Experts of a small language model.
Size: width 256, 46.9M parameters.
Experts: 128 experts in each of 13 layers, a sigmoid router, a shared expert of 64 neurons.
Training: a variant of Muon for the experts, 4602 steps.
Below are experts of layer 6 (counted from 0) of a mixture-of-experts language model. Rows are named router (the router's row for the expert), gate (a neuron's input weights, with its number), up (a neuron's input weights, with its number) and show model dimensions 128-255. Each number is 128 + 32 x the weight over its row's rms, rounded and kept within 0 to 255.
Before each expert's rows: "comes after" lists some tokens at least twice as common just before its tokens as in all text; "mostly gets" lists some tokens that are sent to it at least half of the time. This comes from a sample of Wikipedia text that the model never trained on. Tokens count by the router's weight.

# expert 51
comes after: "–", " ", "-", " (", "2", " was"
mostly gets: " inc", " acc", " del", " inv", " ev", " Bro"
router [159 190 180 110 135  77 152 132 113 190 113 113 131  98  74  95 183 117 103 135 104 101 152  98 153 127 134 120 132  86 119 164 125 130 140 161 147 127 194 165  88  84 237 160 187 144  96 156 168 101  64 152 168 134  93 147 160  82  21  94 153  95 125 164 109 174 212 163 127 131 141 135 146 167 177 156 117 123 109  93 140 161  46  88 156 106  94  99 142  91 200 176 139 125 149 142 119 100 134 140 118 109 122 110 121 111 132 174  90 146  99  78 129 154 127 107 170 143 149 160 117 146 148 103 168 128 124 175]
gate0 [101 176 163 142  80 127 189 174 130 176 156 190  80 141 127 110 161 163 123 126 142 216 142 117 106 136 139 150 100  89 157 114 144 107 163 189 122 130 195 177  61 140 142 146 150 103 129 139 135  88 111 139 144 144 121  80 148 112 102 100 136  90 168 111 135 118 169 125 109 135 163 177  89 142 125 142  46 153 100 119 147 125  75 143 113 109  81 183 155  72 130 108 125 120 184  73  84 116 128 182 106 142  64 113 134 156 150 136 101  95 120  54  72 133 123 160 111 158 138 155 178  78 144  81 115 124  88 197]
up0 [140  77  91 113 173 141 115  38 140  78 135 123 141  81 126 133  91  98 133 144  99  63 145 137 161 133 157 107 122 142 126 132 129 141  91  26 127 167  98 109 188 117 142 100 133 153 139 131 139 168  72  88 140 146 120 167 117 129 127 136 114 138 134 118 113 135  85 174 123 152 100 130 126  70 153 139 151 103 174 164 133 109 147  81 198  81 193 106 126 166  71 130 101 136  87 118 192 130 125  92 134  95 177 163 104  99 111 155 139 181 140 141 209 150 120  95 162 115  90 132  98 145 108 125 132  89 204  57]

# expert 43
comes after: " |", "%", "°N", " is", " located", " population"
mostly gets: "″E", " mountain", " together", " −", " females", " males"
router [212 177 165 112 107 166 121 113 165 122 104 135 155 130 164  89 109 149 188 146 141  92 136 157 162 101 122 128 163  41 160  82 114 107 134 111 213 158 203 125 132  61 108 111 163 129 150 145 136 130  96  77  99 158  62 143 126 112 103 142 102  79 135 123  71 184 168  82 123 166 155 100 160 130 145 143 127 119  96 147 186  87  80  93  90 147  85 108 127 164 111 171  93 160 134 124 151 108 112 177  96 134 113 154 142 111 171 152 143 155 134  89 111 127 161 169 110 158 137  56 128 162 104  89 129 168 131 114]
gate0 [121 131 135 140 127 108 168 129 116 161 103 124 203  80  75  98 157 123 199 200 120 115 169 122 119 133 165 210  86  79 123 110 114 124 171 162 142 115 201  94 137  80 127 105 153 167 139 103  98 109 130 128 139 156  94 146 148 163  84 106 109 120  99 136 117 177 197 139 121 141 173 120 124 102 132  76  63 102 115 181 163 157 146 113 114 154  81  93  93  83 123 134 100 135 139  96 144 115 112 136  78 160 135 125 124 134 157 156 124 113 101 101  81  72 153 231  73 121 100  96  95 135  92  80 107 159  89  73]
up0 [135  97  75 132 157 141 143 169 114 137 121 170 201 152  69 130 174  72 156 148 121 142 162 144 154 170 165 131 177 131 129 132 136 106 175 193 105 124 136  69  66 107 150 122 141 105 148  88  90 123 137 164 120 134 176 128 142 135 101 218 126 124  87 102 148 158 145  86  93 177 127 117 119 151 107 106 164 108 137 143 200 129 133  60 148 124 169 106  78 147 130 143  77 164 170 130 113 157  82  83  98 125 110 111 167 134 139  66 155  90 185 123  97 155 126 124  59 167  72 104 118 171 100  75 122 101  40  74]

# expert 126
comes after: " ", " (", "–", "th", " [", " =\n\n"
mostly gets: "201", "200", "199", "202", "198", "197"
router [146 137 165 119  83  83 140 106 133 116 174 143 131  74 109 118 160  92 181 135 123  93  74 164  96 152 111 166 112  78 151  74 124 176 109  75 132  82 148 203 111  79 176 123 182 108 200 137 137  86 143  83  57 189 131 128 134 109  98  84 161 107 124 154  75 130 137 105  92 111  84 121 107 178 161 186 115 114 136 136 137  99  58 123 142  99 124 100 170 160  94 121 109 102  96 127 163  55 116 152 135 121 143 182 111  74 143 111  89 160 162  75 175 157  88  93 129 128 101 122 115 140 157  91 101 168 119 147]
gate0 [136 136 109 131 101 179 121 184  93 122 125 203  99  65  90 147 121 145 104 142  81  79 106 109 106 182 131 139 156  43  82  65  99 165 186  74 141 144 194 130 150 109  86 103 119 143  97 117 106 117 106 110  80 144 129 110 112 126 100 101 127  89 154  75  64 190 136 110  91 139 143 103 138 149 123 127 165 165 141 105 141  84  92 167  67 143 157  69  94  96 121 127 146 116 113 126 158 134 136 135  99  92 186 156 126 100 171 128 111 176 181 113 151 172 131 139 121 104 176  48 178 161 133 127 112 156 108 200]
up0 [107 181 150 140  91 177 116 145 149 128 160  91 141 144 198 107  85  95 205 106 112 139 139  96 153  42 128 137 100 116 141 115 148  91  83 142  84 175 175 115  88 202 168 142 152 136  94 155 160 118 123  96 156 113 106 160 140 131 110 143 120 106  72 110 139 114 165 169 139 172  98 145 106 100 108 124  60 113 118  62  61  90 137 131 114 146 117 170 148 136 114 126 104 147 130 148  82 128 153 125 113 132 113 110 152 127 192 105 139 124 109 186 150 146 151  93 123 163 142 138 143  91 120 165 158 124 108 131]